python train.py --n_layer=9 --d_model=512 --n_experts=64 --experts_per_token=3 --d_expert=128 --d_shared_expert=0 --activation="swiglu" --moe_layers=[3, 4, 5, 6, 7, 8] --router_score="softmax" --normalize_top_k=true --routed_scale=1.73 --balance_loss=0.00241 --balance_bias=false --init_std_router=0.0298 --lr_router=0.000518 --n_head=4 --n_kv_head=2 --head_dim=128 --vocab_size=5157 --norm="rmsnorm" --norm_place="pre" --norm_eps=1e-05 --positions="rope" --rope_base=10000.0 --rope_fraction=1.0 --qk_norm=true --attn_scale=0.0884 --tie_embeddings=false --parallel_block=false --init="uniform" --init_std_qkv=0.0198 --init_std_o=0.0 --init_std_up=0.0198 --init_std_down=0.0 --optimizer="soap_variant" --lr=0.00278 --lr_mult_qkv=0.5 --beta1=0.95 --beta2=0.95 --lr_head=0.00609 --warmup_steps=50 --schedule="wsd" --decay_fraction=1.0 --decay_shape="linear" --final_lr_fraction=0.0 --batch_tokens=32768 --seq_len=1024 --doc_mask=false --train_tokens=372000000 --steps=11353 --dataset="wikipedia_en"
Below are experts of layer 5 (counted from 0) of a mixture-of-experts language model. Rows are named router (the router's row for the expert), gate (a neuron's input weights, with its number), up (a neuron's input weights, with its number) and show model dimensions 256-383. Each number is 200 + 40 x the weight over its row's rms, rounded and kept within 0 to 999.
Before each expert's rows: a language model's description of what the expert responds to. This comes from a sample of Wikipedia text that the model never trained on.

# expert 0
Word-initial fragments, empty cells. Blank table-cell spaces in results tables, plus short word-start pieces after a capital or letter, such as s, e, Co, re, pro.
router,193,167,235,252,170,267,190,204,166,226,159,194,283,193,177,184,203,171,176,276,231,196,194,156,172,236,212,218,209,234,178,188,206,272,255,220,139,263,210,202,147,194,139,214,147,199,223,204,198,196,219,203,139,252,255,244,186,157,245,156,167,214,174,174,225,200,245,259,203,264,196,186,185,181,218,186,260,250,173,243,126,202,153,164,266,213,204,157,177,117,206,241,147,238,134,140,246,230,174,168,178,236,158,185,233,112,150,206,140,247,220,199,265,236,193,199,236,221,274,211,198,143,247,187,158,171,172,259
gate2,204,241,216,136,237,214,202,239,128,203,148,141,178,211,172,151,195,217,162,148,136,199,197,168,159,165,218,184,132,180,112,220,195,128,161,168,192,157,241,199,203,232,97,156,256,165,148,243,145,247,147,205,175,215,245,219,215,147,204,146,116,153,166,187,150,267,141,225,239,254,198,209,218,246,218,254,181,229,162,170,151,161,138,260,162,196,195,160,225,155,262,208,168,163,255,181,174,238,245,192,197,210,139,197,203,241,246,206,215,155,215,246,185,259,237,263,264,210,238,188,257,202,189,214,162,282,156,202
up2,220,162,307,210,198,249,235,286,264,252,178,200,93,131,182,215,144,269,133,191,250,185,247,176,198,241,219,206,178,163,225,227,161,216,201,176,189,208,209,141,252,212,177,165,162,193,166,214,259,200,200,177,265,209,193,295,133,193,218,162,141,248,201,197,209,282,187,163,143,271,249,251,234,155,190,267,161,218,144,194,200,218,172,204,143,251,163,228,190,199,219,265,198,172,161,151,222,241,199,197,260,195,173,197,183,202,185,151,173,185,231,301,171,209,220,253,211,245,147,167,157,231,179,247,250,200,209,184
gate3,157,254,154,271,220,203,133,183,205,238,211,280,173,260,160,146,273,229,265,116,230,158,216,158,244,177,213,264,193,216,188,178,180,169,177,226,221,251,190,242,165,228,186,211,180,155,199,164,195,236,218,211,148,197,205,169,142,209,167,121,157,196,205,204,176,274,208,244,207,200,261,203,181,256,237,154,265,223,196,188,99,190,209,136,197,192,171,208,204,199,250,253,134,277,213,216,191,228,204,248,230,247,265,236,212,161,127,166,199,202,255,243,224,180,152,177,181,227,268,167,242,165,171,172,223,293,188,214
up3,181,203,200,203,271,263,206,219,202,236,215,204,220,241,150,242,228,246,156,180,213,234,176,99,249,225,247,216,218,197,201,163,241,222,240,118,212,237,137,143,114,173,147,182,264,216,175,218,311,228,211,179,172,150,142,243,191,173,158,179,227,202,149,170,228,239,211,227,187,175,190,173,183,198,216,181,200,291,160,189,203,244,178,167,222,229,137,246,228,191,162,245,205,205,200,140,250,248,243,258,198,155,160,255,315,211,227,158,218,115,179,228,220,214,175,177,234,166,143,141,240,196,199,209,181,183,177,200
gate4,169,174,219,261,155,209,152,169,193,251,163,167,219,138,213,237,142,228,181,211,163,208,129,244,218,159,181,202,215,143,97,290,197,185,226,174,146,190,216,196,284,229,172,161,171,205,191,241,144,222,222,194,185,180,176,313,256,184,160,227,221,180,141,212,225,174,296,157,199,196,170,203,126,239,194,298,190,198,237,221,206,188,238,238,179,181,169,206,246,186,225,217,279,217,177,154,293,209,156,245,197,170,176,227,288,221,242,215,249,213,174,187,294,121,245,162,196,200,221,175,177,291,236,234,157,150,208,213
up4,248,258,198,193,165,195,151,242,161,142,253,198,177,177,241,239,205,200,215,178,200,176,182,244,183,220,233,184,202,221,214,178,218,251,195,195,238,214,220,122,180,168,240,202,161,244,250,231,123,115,138,176,189,266,228,185,169,207,225,189,181,197,138,281,198,190,247,202,188,215,257,216,200,237,191,243,240,297,147,228,245,162,161,166,148,214,222,172,245,158,106,124,228,256,228,141,173,221,125,179,231,238,153,178,214,176,202,170,216,169,181,218,192,197,167,212,207,246,200,228,195,246,76,215,222,241,232,171
gate5,236,203,292,248,148,213,234,121,231,250,217,193,185,195,173,180,161,163,257,209,227,121,164,207,214,205,184,205,178,205,242,154,195,162,194,229,194,224,197,196,206,119,298,150,185,202,133,186,204,220,276,229,189,195,235,239,176,226,293,220,180,213,172,171,179,246,205,190,221,150,235,159,252,186,223,165,164,131,262,245,176,171,205,169,260,182,195,168,203,240,132,170,179,197,153,148,198,211,166,204,191,199,252,163,134,172,233,127,163,222,216,151,192,221,209,213,206,294,149,196,249,210,200,180,171,236,141,317
up5,215,186,178,210,228,195,224,242,185,198,191,252,212,164,216,226,214,203,158,291,205,232,191,186,183,164,242,178,183,167,256,320,220,193,242,147,193,182,278,187,232,209,234,207,211,282,211,192,190,204,190,116,179,182,182,243,269,144,272,170,164,234,275,162,273,186,284,239,260,176,233,236,186,239,198,165,201,173,218,219,220,201,217,164,161,226,172,184,273,137,211,190,288,238,196,275,198,189,148,222,184,203,196,189,213,255,156,169,262,143,203,236,212,206,211,203,168,252,223,109,176,243,178,140,307,247,228,141
gate6,172,203,224,240,190,198,147,237,204,114,239,158,174,276,310,183,255,236,199,192,129,170,180,230,175,140,208,252,253,169,143,203,227,219,233,148,158,238,119,166,151,195,150,233,230,281,278,125,132,183,217,199,189,132,250,202,226,146,293,167,192,189,297,215,217,209,235,165,241,216,245,184,133,234,174,224,181,207,167,252,182,185,132,199,201,186,179,166,148,231,193,177,251,211,188,193,159,312,200,174,208,243,191,194,201,169,197,257,195,233,195,183,195,250,246,231,193,212,204,194,261,174,185,162,202,253,227,245
up6,233,223,176,197,132,172,195,186,196,196,182,154,136,200,161,151,204,258,194,210,114,178,201,145,176,214,247,142,120,224,169,190,213,184,264,125,227,188,191,193,246,174,221,192,222,214,187,196,256,206,200,226,150,212,194,139,184,220,238,151,271,105,221,195,218,233,196,131,192,151,214,179,225,209,199,172,270,244,154,200,197,282,234,235,248,263,210,219,232,193,189,201,205,158,256,239,160,154,153,190,213,212,168,153,328,222,232,231,132,192,228,152,233,136,235,173,177,211,184,220,158,268,204,286,266,197,229,236
gate7,172,179,216,193,141,237,286,193,178,225,242,134,245,230,208,199,146,240,163,125,182,177,205,216,153,152,213,255,175,188,197,196,189,223,212,221,149,214,216,157,175,234,142,132,177,246,269,255,237,194,166,238,95,233,214,189,233,123,194,133,166,193,239,115,195,259,150,212,272,141,150,192,229,161,219,189,189,196,220,174,220,183,134,122,97,183,233,124,224,172,175,124,234,156,214,228,191,216,238,200,149,200,180,161,153,213,230,236,167,214,242,273,167,207,235,239,235,183,166,161,211,128,256,186,210,312,214,214
up7,163,234,227,174,190,238,182,237,243,240,265,202,188,181,184,168,210,197,255,237,205,170,142,175,222,253,143,166,225,201,260,226,197,176,209,189,185,216,276,189,199,191,163,162,236,121,216,239,218,172,196,187,174,169,191,200,182,263,162,234,201,303,230,232,206,180,163,161,186,184,170,264,166,173,150,221,149,208,273,144,276,242,215,224,149,244,235,136,167,131,256,154,198,206,219,202,196,231,190,212,227,188,260,186,213,211,184,217,203,156,129,251,248,171,154,192,251,177,191,202,145,167,205,169,190,210,225,225
gate8,194,218,172,117,214,150,143,193,220,145,200,256,300,247,146,212,164,224,241,297,321,179,218,190,180,237,206,186,236,155,263,130,207,165,293,252,242,246,190,237,220,277,215,228,229,243,223,263,264,175,199,218,136,143,236,251,162,181,247,160,169,171,209,236,182,155,200,228,222,208,197,227,203,221,157,172,209,244,166,183,204,268,218,170,230,165,212,235,228,216,183,211,243,249,187,144,149,229,212,128,178,225,201,259,256,147,204,231,127,127,126,238,210,191,162,269,132,227,249,169,261,133,186,144,144,178,181,156
up8,178,142,212,198,211,134,203,240,173,196,194,235,186,247,216,185,129,158,138,212,251,177,225,233,190,233,240,248,273,190,164,186,147,161,154,273,144,154,200,204,233,215,278,171,208,253,193,193,215,182,190,108,220,148,170,191,189,176,211,218,240,205,257,148,181,235,230,170,233,149,188,238,269,156,205,275,178,298,178,202,174,163,190,205,81,150,157,173,151,246,213,170,151,249,237,194,194,188,165,203,179,226,180,132,269,232,204,223,208,171,200,169,152,249,188,202,247,248,164,188,167,147,185,182,212,196,200,216
gate9,168,193,136,255,134,176,154,228,246,229,207,235,148,211,220,275,256,178,118,202,169,245,150,170,229,179,189,204,165,236,191,232,123,94,166,127,210,187,149,212,200,234,253,237,183,178,194,242,203,181,164,196,240,236,191,136,247,243,224,214,186,143,131,244,192,158,200,170,163,216,147,237,181,169,188,193,226,213,156,179,119,226,212,276,194,218,226,261,200,167,216,212,156,170,168,136,182,189,218,208,102,216,126,239,227,157,199,151,203,245,265,193,204,197,178,159,242,178,181,236,203,187,162,187,190,211,248,185
up9,155,208,160,181,246,257,231,211,205,237,140,211,175,206,204,244,194,194,222,205,185,204,262,294,203,216,190,137,206,191,206,197,163,207,185,253,212,149,185,214,213,237,149,130,228,215,200,166,261,209,195,270,254,221,200,166,216,103,186,175,163,181,305,194,153,153,202,193,182,185,211,199,137,167,225,187,288,219,159,242,215,208,247,146,154,224,208,288,128,165,182,174,254,203,175,170,210,135,235,176,190,176,202,272,132,201,164,145,122,196,291,224,201,281,212,195,157,183,229,194,140,233,152,164,195,281,161,148

# expert 2
Word-initial capital letters. Single capital letters opening a name or title word, often after quotes or parentheses in album and song listings, such as N(ight), L(adiez), C.
router,153,186,119,334,128,143,177,193,257,156,209,175,152,164,175,177,229,205,185,176,226,186,147,202,228,186,224,247,258,183,191,144,201,184,195,226,191,167,266,183,213,222,298,250,239,245,260,236,166,187,190,163,186,247,164,234,146,191,199,189,210,158,223,209,263,237,173,178,122,188,188,180,253,199,197,164,224,258,196,141,142,164,258,294,198,208,175,257,228,193,234,143,230,208,263,220,226,246,226,248,197,243,123,238,174,117,181,198,147,193,175,253,278,165,235,108,132,183,231,160,167,196,292,229,143,200,245,171
gate2,153,151,148,220,218,206,203,211,211,249,194,209,224,222,221,207,195,132,80,171,238,275,156,197,250,234,135,208,245,204,161,253,167,203,222,256,195,247,266,121,170,209,141,217,139,104,221,167,269,153,180,319,224,249,142,155,219,231,149,164,171,223,226,254,189,188,223,197,233,155,183,166,208,162,113,216,144,213,209,175,151,240,220,149,212,233,277,194,180,263,297,224,175,279,194,168,277,124,218,210,247,169,273,239,256,243,194,196,188,212,188,194,267,195,205,200,237,232,237,265,164,246,138,203,206,228,185,188
up2,241,253,224,195,224,192,158,248,174,182,174,193,360,187,151,218,229,140,155,189,215,178,231,172,164,136,152,211,144,208,217,169,269,189,183,189,193,208,205,233,262,183,136,181,169,180,167,194,220,214,152,275,177,217,215,169,213,148,191,142,202,213,270,156,184,154,229,216,195,202,171,201,219,149,183,227,168,128,167,213,214,204,154,150,189,247,231,219,209,226,144,193,143,227,227,205,192,193,196,159,240,119,217,177,204,195,237,185,212,204,179,261,214,141,137,128,233,177,248,199,236,113,248,154,180,181,153,171
gate3,119,128,159,176,190,210,242,235,273,186,200,218,220,210,172,261,219,234,155,142,242,196,249,159,205,268,216,256,204,262,248,223,146,218,155,211,187,225,183,272,140,233,230,141,198,197,175,233,171,215,218,166,216,240,201,150,217,169,288,202,161,251,235,226,118,181,236,203,182,271,211,193,208,182,229,250,134,95,187,157,172,212,182,230,161,196,263,138,223,290,210,240,241,211,295,170,162,205,285,190,191,149,258,150,225,232,225,174,248,199,217,212,185,245,261,228,171,269,168,239,203,244,220,173,144,213,233,143
up3,242,216,234,181,190,244,226,236,203,210,192,278,190,230,227,187,252,149,133,211,248,160,185,217,210,216,156,208,153,194,183,196,193,209,217,233,113,168,255,222,214,164,99,126,281,151,139,257,168,223,181,203,291,211,147,192,159,212,233,147,203,221,202,197,266,221,135,155,239,188,147,251,239,209,125,231,261,217,171,142,195,172,225,185,207,181,197,110,138,209,199,282,122,177,195,200,256,126,177,140,173,193,218,245,205,219,185,239,202,202,191,220,211,248,198,219,217,240,230,216,154,151,208,205,202,132,205,140
gate4,204,229,127,278,167,141,155,230,172,252,201,179,185,111,206,200,182,143,212,159,163,237,160,265,180,208,115,265,264,207,120,121,201,169,232,241,191,196,129,199,139,232,162,160,230,209,215,202,252,200,182,180,233,188,206,183,139,189,200,165,218,191,200,173,234,173,113,206,219,161,170,207,205,205,230,233,69,161,223,254,200,248,228,217,190,214,155,274,202,209,137,184,177,235,166,248,176,209,235,217,263,175,173,173,77,231,194,207,281,167,218,204,182,164,220,226,144,196,221,177,242,163,168,143,168,233,184,290
up4,180,204,174,222,292,241,209,251,237,136,122,249,215,240,250,122,235,254,218,185,213,185,164,192,166,252,235,111,183,232,206,134,204,167,244,180,186,218,231,224,167,221,138,185,221,298,162,162,165,222,188,166,159,157,179,183,192,212,180,205,242,205,174,244,222,202,231,168,299,278,174,233,210,217,163,159,195,199,257,256,209,167,213,222,223,218,206,233,209,158,212,263,230,223,141,225,212,157,194,250,203,241,206,203,214,136,242,188,183,225,254,258,185,212,245,214,197,240,180,193,118,194,178,241,190,175,191,137
gate5,261,175,214,188,235,188,171,207,213,86,164,254,205,246,125,141,221,170,188,178,164,180,165,161,167,171,149,123,191,232,268,223,199,219,194,286,139,202,112,236,226,208,258,210,200,271,153,227,182,236,303,215,243,230,232,227,172,205,241,216,166,154,304,198,202,269,233,259,185,259,192,155,198,157,90,235,160,206,224,187,289,165,275,209,281,215,184,206,226,187,215,212,161,193,217,159,257,211,131,148,188,175,130,158,178,203,130,215,129,246,134,177,251,282,192,222,288,179,130,221,172,232,175,201,229,197,227,178
up5,232,119,164,143,224,132,173,186,197,278,195,263,183,209,192,160,185,123,202,212,235,176,164,154,186,158,195,211,234,198,206,180,177,188,216,161,211,141,165,187,133,285,248,211,208,190,126,131,245,221,254,186,184,229,144,252,240,210,291,242,189,193,225,235,166,194,227,188,219,154,128,104,204,193,226,224,179,128,198,202,227,218,115,209,196,209,238,169,243,212,250,296,174,215,162,187,177,227,269,223,268,103,298,278,191,210,168,218,236,190,235,200,169,235,227,207,290,170,86,189,142,172,236,183,212,158,159,166
gate6,280,126,216,125,163,166,189,156,247,223,122,193,226,208,185,181,153,239,213,177,209,159,195,234,198,111,174,158,185,127,242,228,129,195,223,194,272,174,247,218,209,253,243,74,237,256,151,254,197,235,181,257,224,205,212,220,139,190,204,186,199,188,159,209,188,238,140,228,194,260,262,213,238,171,197,191,133,179,198,188,193,259,181,118,148,215,199,245,198,180,179,135,161,175,155,198,186,244,124,193,135,205,184,190,215,198,217,260,218,181,227,189,219,117,180,202,254,175,245,188,277,185,174,175,193,166,204,192
up6,184,187,177,184,228,164,247,307,160,140,91,201,205,178,248,176,206,173,138,193,257,193,225,215,152,256,246,225,233,228,210,186,188,302,271,184,284,156,205,192,163,220,173,170,284,247,197,159,216,249,245,164,184,211,199,238,202,221,193,193,170,176,198,187,253,209,210,303,276,183,188,246,165,202,166,215,162,181,200,277,214,173,174,177,266,226,133,219,166,178,203,194,260,81,227,114,244,269,208,229,214,208,129,191,173,208,188,178,205,199,198,217,226,147,186,187,191,202,192,223,192,266,209,177,243,234,163,294
gate7,176,123,141,211,194,102,193,174,173,193,195,194,201,212,192,236,231,123,224,200,159,193,162,216,192,210,172,219,188,215,189,183,198,213,225,134,200,257,200,176,221,224,187,152,174,214,253,150,221,253,148,245,292,180,237,229,144,138,303,232,122,242,202,203,178,230,206,248,180,198,230,245,195,274,125,284,138,229,234,186,189,181,218,203,174,217,167,218,188,184,188,189,192,200,143,208,235,177,236,229,251,209,186,241,212,189,212,228,200,244,165,219,219,297,211,233,213,216,225,230,172,211,214,256,210,268,198,222
up7,158,212,204,264,165,275,190,239,180,229,174,253,228,214,239,229,215,212,173,209,255,184,173,244,176,183,192,158,158,199,229,198,128,255,184,201,222,227,160,212,258,253,226,252,157,240,262,258,198,250,306,182,137,227,174,237,136,201,215,152,233,211,207,205,237,191,298,159,250,273,206,142,206,134,172,165,179,152,243,230,127,259,150,187,201,251,196,137,221,181,106,182,166,248,153,200,236,188,252,191,216,193,210,238,164,139,187,161,202,278,173,217,198,147,146,202,184,204,228,179,237,146,223,200,217,133,159,180
gate8,183,166,202,257,257,218,153,224,119,262,173,189,219,215,210,179,236,179,204,200,130,177,186,229,166,138,211,171,184,180,204,193,205,240,227,202,235,206,316,201,214,253,252,227,189,161,145,185,205,189,173,198,199,205,219,275,227,195,233,188,227,184,191,199,221,149,209,308,230,242,332,98,203,202,190,223,253,244,118,201,209,200,224,186,230,191,207,210,113,227,221,170,192,186,130,251,186,178,219,106,177,201,285,248,182,198,120,271,174,206,133,216,188,263,198,260,162,231,145,246,209,214,210,200,173,174,218,181
up8,177,134,234,321,134,231,165,144,209,268,289,173,199,264,211,185,211,189,240,143,194,225,111,250,232,229,220,163,226,145,193,180,243,161,145,232,140,182,246,251,136,136,200,239,247,251,174,183,204,186,195,188,144,218,289,178,227,219,166,218,166,150,221,165,225,175,175,181,195,246,238,231,244,211,233,203,236,220,154,203,206,155,235,234,188,178,207,182,189,175,167,235,223,175,216,181,264,222,177,152,163,230,230,196,216,147,207,128,170,208,282,257,237,168,243,212,164,219,286,198,216,133,124,296,165,203,218,237
gate9,185,174,237,231,211,237,206,198,98,178,230,192,90,146,157,205,209,154,241,199,256,188,189,208,264,197,202,180,279,171,227,251,206,163,179,179,218,178,192,226,195,271,197,177,244,180,218,117,261,261,189,220,326,203,185,207,155,115,166,233,172,213,182,220,196,243,188,170,233,202,266,217,182,222,219,136,173,240,205,191,207,274,218,223,256,222,165,236,169,199,123,183,124,199,222,287,205,173,184,194,228,133,268,218,169,124,240,207,264,153,203,242,257,257,196,143,226,128,231,179,212,183,225,225,190,177,151,182
up9,179,201,228,245,217,188,220,166,224,134,280,202,227,243,234,231,196,123,243,168,172,196,217,219,223,170,175,201,290,240,191,238,140,171,209,188,160,217,160,195,269,168,197,182,237,197,220,189,201,202,211,233,198,183,168,86,255,108,206,200,172,216,165,179,226,185,219,168,161,231,222,224,122,186,210,235,147,150,265,139,208,191,211,224,200,219,197,204,134,242,232,222,168,239,259,222,222,193,154,264,147,250,172,199,176,211,259,187,108,204,150,235,150,215,191,156,212,259,164,200,234,172,152,243,145,230,264,266

# expert 16
Infobox field labels. Label words and word starts in structured lists and infoboxes, such as Clade, Region, Aliases, UniProt, plus technical words like explanation and variable.
router,184,229,172,156,222,168,201,234,196,205,127,201,150,193,195,271,236,183,212,249,111,244,237,192,212,165,200,156,204,264,219,201,142,227,237,180,206,251,216,235,172,279,214,119,193,227,218,179,118,133,247,164,142,189,172,195,178,195,270,167,199,263,247,221,176,238,248,155,237,170,182,225,204,229,255,228,145,265,165,206,214,205,276,223,220,259,169,207,203,232,197,252,243,174,215,251,210,233,272,243,250,185,237,141,172,202,147,80,219,156,222,233,156,157,218,95,126,186,137,226,145,200,212,222,222,194,172,178
gate2,253,220,262,117,148,205,214,219,221,192,191,234,190,202,242,189,189,208,219,242,160,193,191,193,248,268,212,235,186,176,220,169,212,185,186,286,182,154,180,173,192,239,210,103,269,279,197,167,183,197,158,229,206,251,210,224,222,251,254,241,184,226,255,216,191,128,243,246,190,185,212,163,172,151,207,220,245,222,277,254,157,160,174,210,215,258,226,204,213,174,160,153,143,193,211,180,175,220,203,242,145,197,259,121,206,232,177,188,141,229,186,167,168,222,111,225,158,268,216,187,189,176,127,225,219,212,181,236
up2,193,164,233,191,180,200,207,173,240,157,225,227,178,221,177,154,141,278,208,192,187,204,188,278,191,180,251,121,182,290,245,212,187,200,159,163,131,224,198,225,283,195,186,196,197,208,276,184,250,208,217,150,219,163,177,190,222,197,191,300,200,208,211,199,222,220,184,197,232,251,204,214,261,235,238,239,196,175,155,230,216,176,215,210,215,198,181,136,164,227,200,183,189,166,240,178,201,210,190,123,238,182,180,250,242,222,192,199,261,159,170,180,269,225,211,184,234,166,175,165,198,184,153,234,150,183,142,228
gate3,196,211,249,186,229,229,213,214,239,170,149,212,154,226,241,308,112,169,173,194,166,227,245,269,229,154,179,229,174,259,181,224,152,162,86,222,225,253,201,157,160,144,198,188,190,272,208,172,203,198,167,243,219,246,132,240,165,174,172,212,225,236,269,227,221,261,226,203,213,157,191,197,90,180,226,161,108,156,205,212,211,187,239,187,250,252,249,229,226,240,237,181,215,221,218,179,195,197,186,162,251,179,148,162,176,199,166,195,149,95,206,170,177,243,183,178,208,167,201,209,179,157,163,184,195,195,161,171
up3,251,219,166,235,233,186,263,167,193,204,294,217,223,226,186,238,181,244,168,154,167,215,205,219,235,289,250,223,243,242,310,114,153,173,192,193,89,218,259,215,175,215,187,300,178,176,170,208,261,192,146,218,201,202,171,133,143,150,135,290,203,242,184,178,180,157,230,204,260,130,187,273,202,240,244,203,214,221,191,204,216,139,183,230,154,195,160,242,152,180,151,275,263,177,124,217,141,198,223,222,141,269,198,204,271,211,236,222,223,164,188,175,136,254,248,222,216,201,160,191,171,269,224,203,290,254,215,203
gate4,127,201,217,188,188,201,222,221,173,235,178,240,226,256,207,237,203,182,49,191,148,186,179,252,209,216,211,138,224,301,242,211,199,185,135,164,224,137,136,147,200,226,167,203,188,168,259,221,213,236,207,161,183,227,205,184,178,178,224,135,183,155,183,224,125,217,208,212,196,206,223,200,107,267,194,172,145,194,160,266,301,224,243,190,213,222,147,162,174,206,198,103,220,185,251,249,210,149,262,228,243,144,270,180,214,250,228,233,324,186,181,194,179,165,185,219,112,314,195,258,206,193,266,261,222,183,237,172
up4,223,205,182,181,233,188,164,131,187,155,192,190,256,221,101,197,216,191,150,208,213,141,297,266,229,277,275,228,252,181,177,237,178,120,169,196,207,204,207,116,254,219,172,159,212,106,197,146,203,174,137,128,138,247,188,230,130,185,152,276,182,241,208,174,220,171,202,157,236,168,206,181,189,224,207,176,244,267,282,156,170,218,206,259,195,138,256,176,194,209,178,170,246,225,161,176,161,176,176,209,175,147,197,293,251,251,144,202,237,275,224,176,167,249,249,199,223,210,234,158,203,161,191,182,212,195,145,241
gate5,190,194,283,158,228,212,230,191,183,234,195,171,157,146,153,246,205,189,215,252,170,295,218,185,146,231,245,177,125,186,248,166,166,225,230,158,246,189,164,234,124,221,264,203,240,117,165,226,224,159,205,177,206,248,210,173,195,258,168,150,175,193,238,192,160,193,154,184,220,179,210,210,250,211,225,267,161,204,204,234,83,158,257,337,228,187,146,198,227,158,177,153,266,194,173,205,174,204,203,249,203,172,143,189,258,130,247,181,112,222,140,183,206,201,225,137,135,197,143,153,191,176,174,211,252,172,212,194
up5,218,127,159,185,204,206,276,195,221,150,153,218,169,198,160,159,231,190,208,168,170,210,198,255,167,193,178,213,256,179,214,186,237,197,187,176,185,201,180,200,241,185,171,218,180,190,127,193,219,208,200,238,192,198,203,207,217,226,174,225,216,215,220,192,227,260,176,161,201,139,158,208,217,190,176,209,195,234,151,171,161,154,243,242,202,220,213,170,234,174,164,156,248,224,217,204,201,227,247,261,185,207,157,161,239,209,229,180,126,174,149,162,215,235,257,151,176,164,178,155,203,164,256,125,172,236,209,267
gate6,246,168,158,176,234,244,147,187,174,257,258,175,218,194,171,192,233,136,191,170,204,180,170,225,229,281,208,225,138,174,133,151,75,168,213,145,255,193,178,213,180,252,196,144,119,161,228,163,197,200,237,176,203,250,133,232,287,146,231,241,192,225,218,167,187,164,203,193,176,223,209,204,177,240,222,165,192,318,245,226,200,174,207,213,195,200,191,140,256,255,174,186,176,168,243,137,117,267,137,140,164,186,197,224,183,174,220,144,169,201,237,218,187,143,200,190,247,204,164,202,174,215,170,236,184,123,172,236
up6,237,183,216,171,199,139,150,194,185,294,236,172,201,208,190,225,218,136,156,198,137,232,174,165,134,168,189,196,224,142,201,143,181,213,164,195,281,211,150,184,227,219,157,199,202,329,165,227,250,158,268,194,172,188,256,216,176,206,183,228,287,234,166,182,215,170,174,209,148,219,251,228,196,252,147,206,197,207,232,103,235,211,254,195,196,146,234,197,218,183,182,229,256,238,224,185,208,128,184,126,182,164,201,115,146,148,131,274,213,176,226,238,247,175,172,223,237,178,110,160,182,204,175,138,226,205,201,256
gate7,205,236,129,221,228,191,185,222,173,217,130,211,257,135,200,241,214,196,230,233,167,204,219,242,183,214,205,242,228,294,307,220,206,236,235,261,211,205,264,236,245,252,148,217,161,269,189,248,113,238,232,142,172,187,144,138,141,273,208,168,184,150,168,200,184,253,161,230,136,256,282,204,200,248,185,181,267,112,238,181,109,207,206,293,172,180,147,212,215,165,172,283,268,182,212,159,230,164,199,142,196,136,280,188,244,151,269,180,218,191,210,202,148,235,214,175,190,137,151,248,268,154,206,230,221,211,207,188
up7,158,184,144,223,217,184,248,223,165,159,222,170,268,255,220,155,229,206,214,274,207,169,217,213,179,202,157,265,208,217,180,232,258,220,215,220,230,254,243,222,225,209,200,179,231,223,231,191,273,172,257,231,231,245,151,226,271,191,201,192,197,263,168,190,238,144,193,217,184,183,225,232,190,179,220,153,235,169,202,110,149,230,116,177,197,188,223,220,189,192,187,147,245,200,198,216,259,149,186,171,181,201,90,252,214,214,194,122,194,195,217,195,242,216,283,186,172,178,251,165,253,248,182,200,270,222,165,220
gate8,191,229,201,247,226,281,207,223,176,206,196,221,201,203,181,203,235,182,274,185,162,154,180,184,230,177,136,219,193,279,215,242,147,261,169,183,238,201,165,237,170,220,167,172,188,249,186,147,194,184,269,199,207,183,163,185,215,98,270,195,206,139,175,158,194,136,243,221,222,185,199,181,256,210,283,186,129,233,226,255,159,181,192,192,178,211,203,214,90,162,179,192,256,264,228,208,175,205,220,205,168,130,206,234,169,242,210,239,210,147,171,200,190,129,188,156,268,165,164,206,153,288,234,212,162,117,249,210
up8,193,198,145,180,214,276,171,185,187,234,172,204,220,186,257,231,177,146,128,221,197,208,201,148,238,306,225,159,225,182,214,183,169,183,216,130,220,190,205,203,139,238,221,172,235,217,141,197,216,162,249,178,202,155,121,215,188,210,218,174,219,240,204,191,248,210,191,246,248,161,211,240,215,206,204,214,203,213,211,181,145,234,208,243,250,209,206,152,225,195,191,230,262,172,116,228,327,294,157,244,186,144,219,174,265,184,150,187,207,195,224,237,182,236,224,151,185,199,210,224,248,199,195,112,249,175,175,202
gate9,170,185,180,216,166,201,211,198,250,184,194,206,241,202,193,177,223,172,195,159,234,156,93,246,179,210,265,207,182,205,155,166,211,230,159,211,221,182,151,163,212,266,262,126,227,211,214,224,183,152,240,197,199,194,214,305,223,181,218,92,218,188,238,166,173,209,158,288,275,205,182,149,114,228,203,195,180,141,162,203,228,231,195,162,166,162,227,106,206,243,236,219,182,201,203,197,175,149,217,198,236,243,225,208,240,268,153,188,195,240,202,230,221,223,125,161,236,148,285,208,227,234,199,151,179,197,238,211
up9,279,278,140,160,250,243,232,233,253,176,206,282,197,156,138,141,126,204,162,233,228,219,191,122,198,193,251,191,252,188,221,227,216,182,181,172,256,244,150,208,169,212,143,168,288,236,212,212,222,126,105,302,230,147,135,176,207,220,281,207,257,258,179,191,197,182,259,240,278,166,224,227,196,240,240,167,189,322,203,257,248,150,180,139,216,207,233,183,215,210,205,201,209,178,176,199,190,171,239,169,146,122,187,150,180,168,221,234,244,210,277,179,185,200,266,271,189,233,166,147,236,205,147,168,207,181,227,251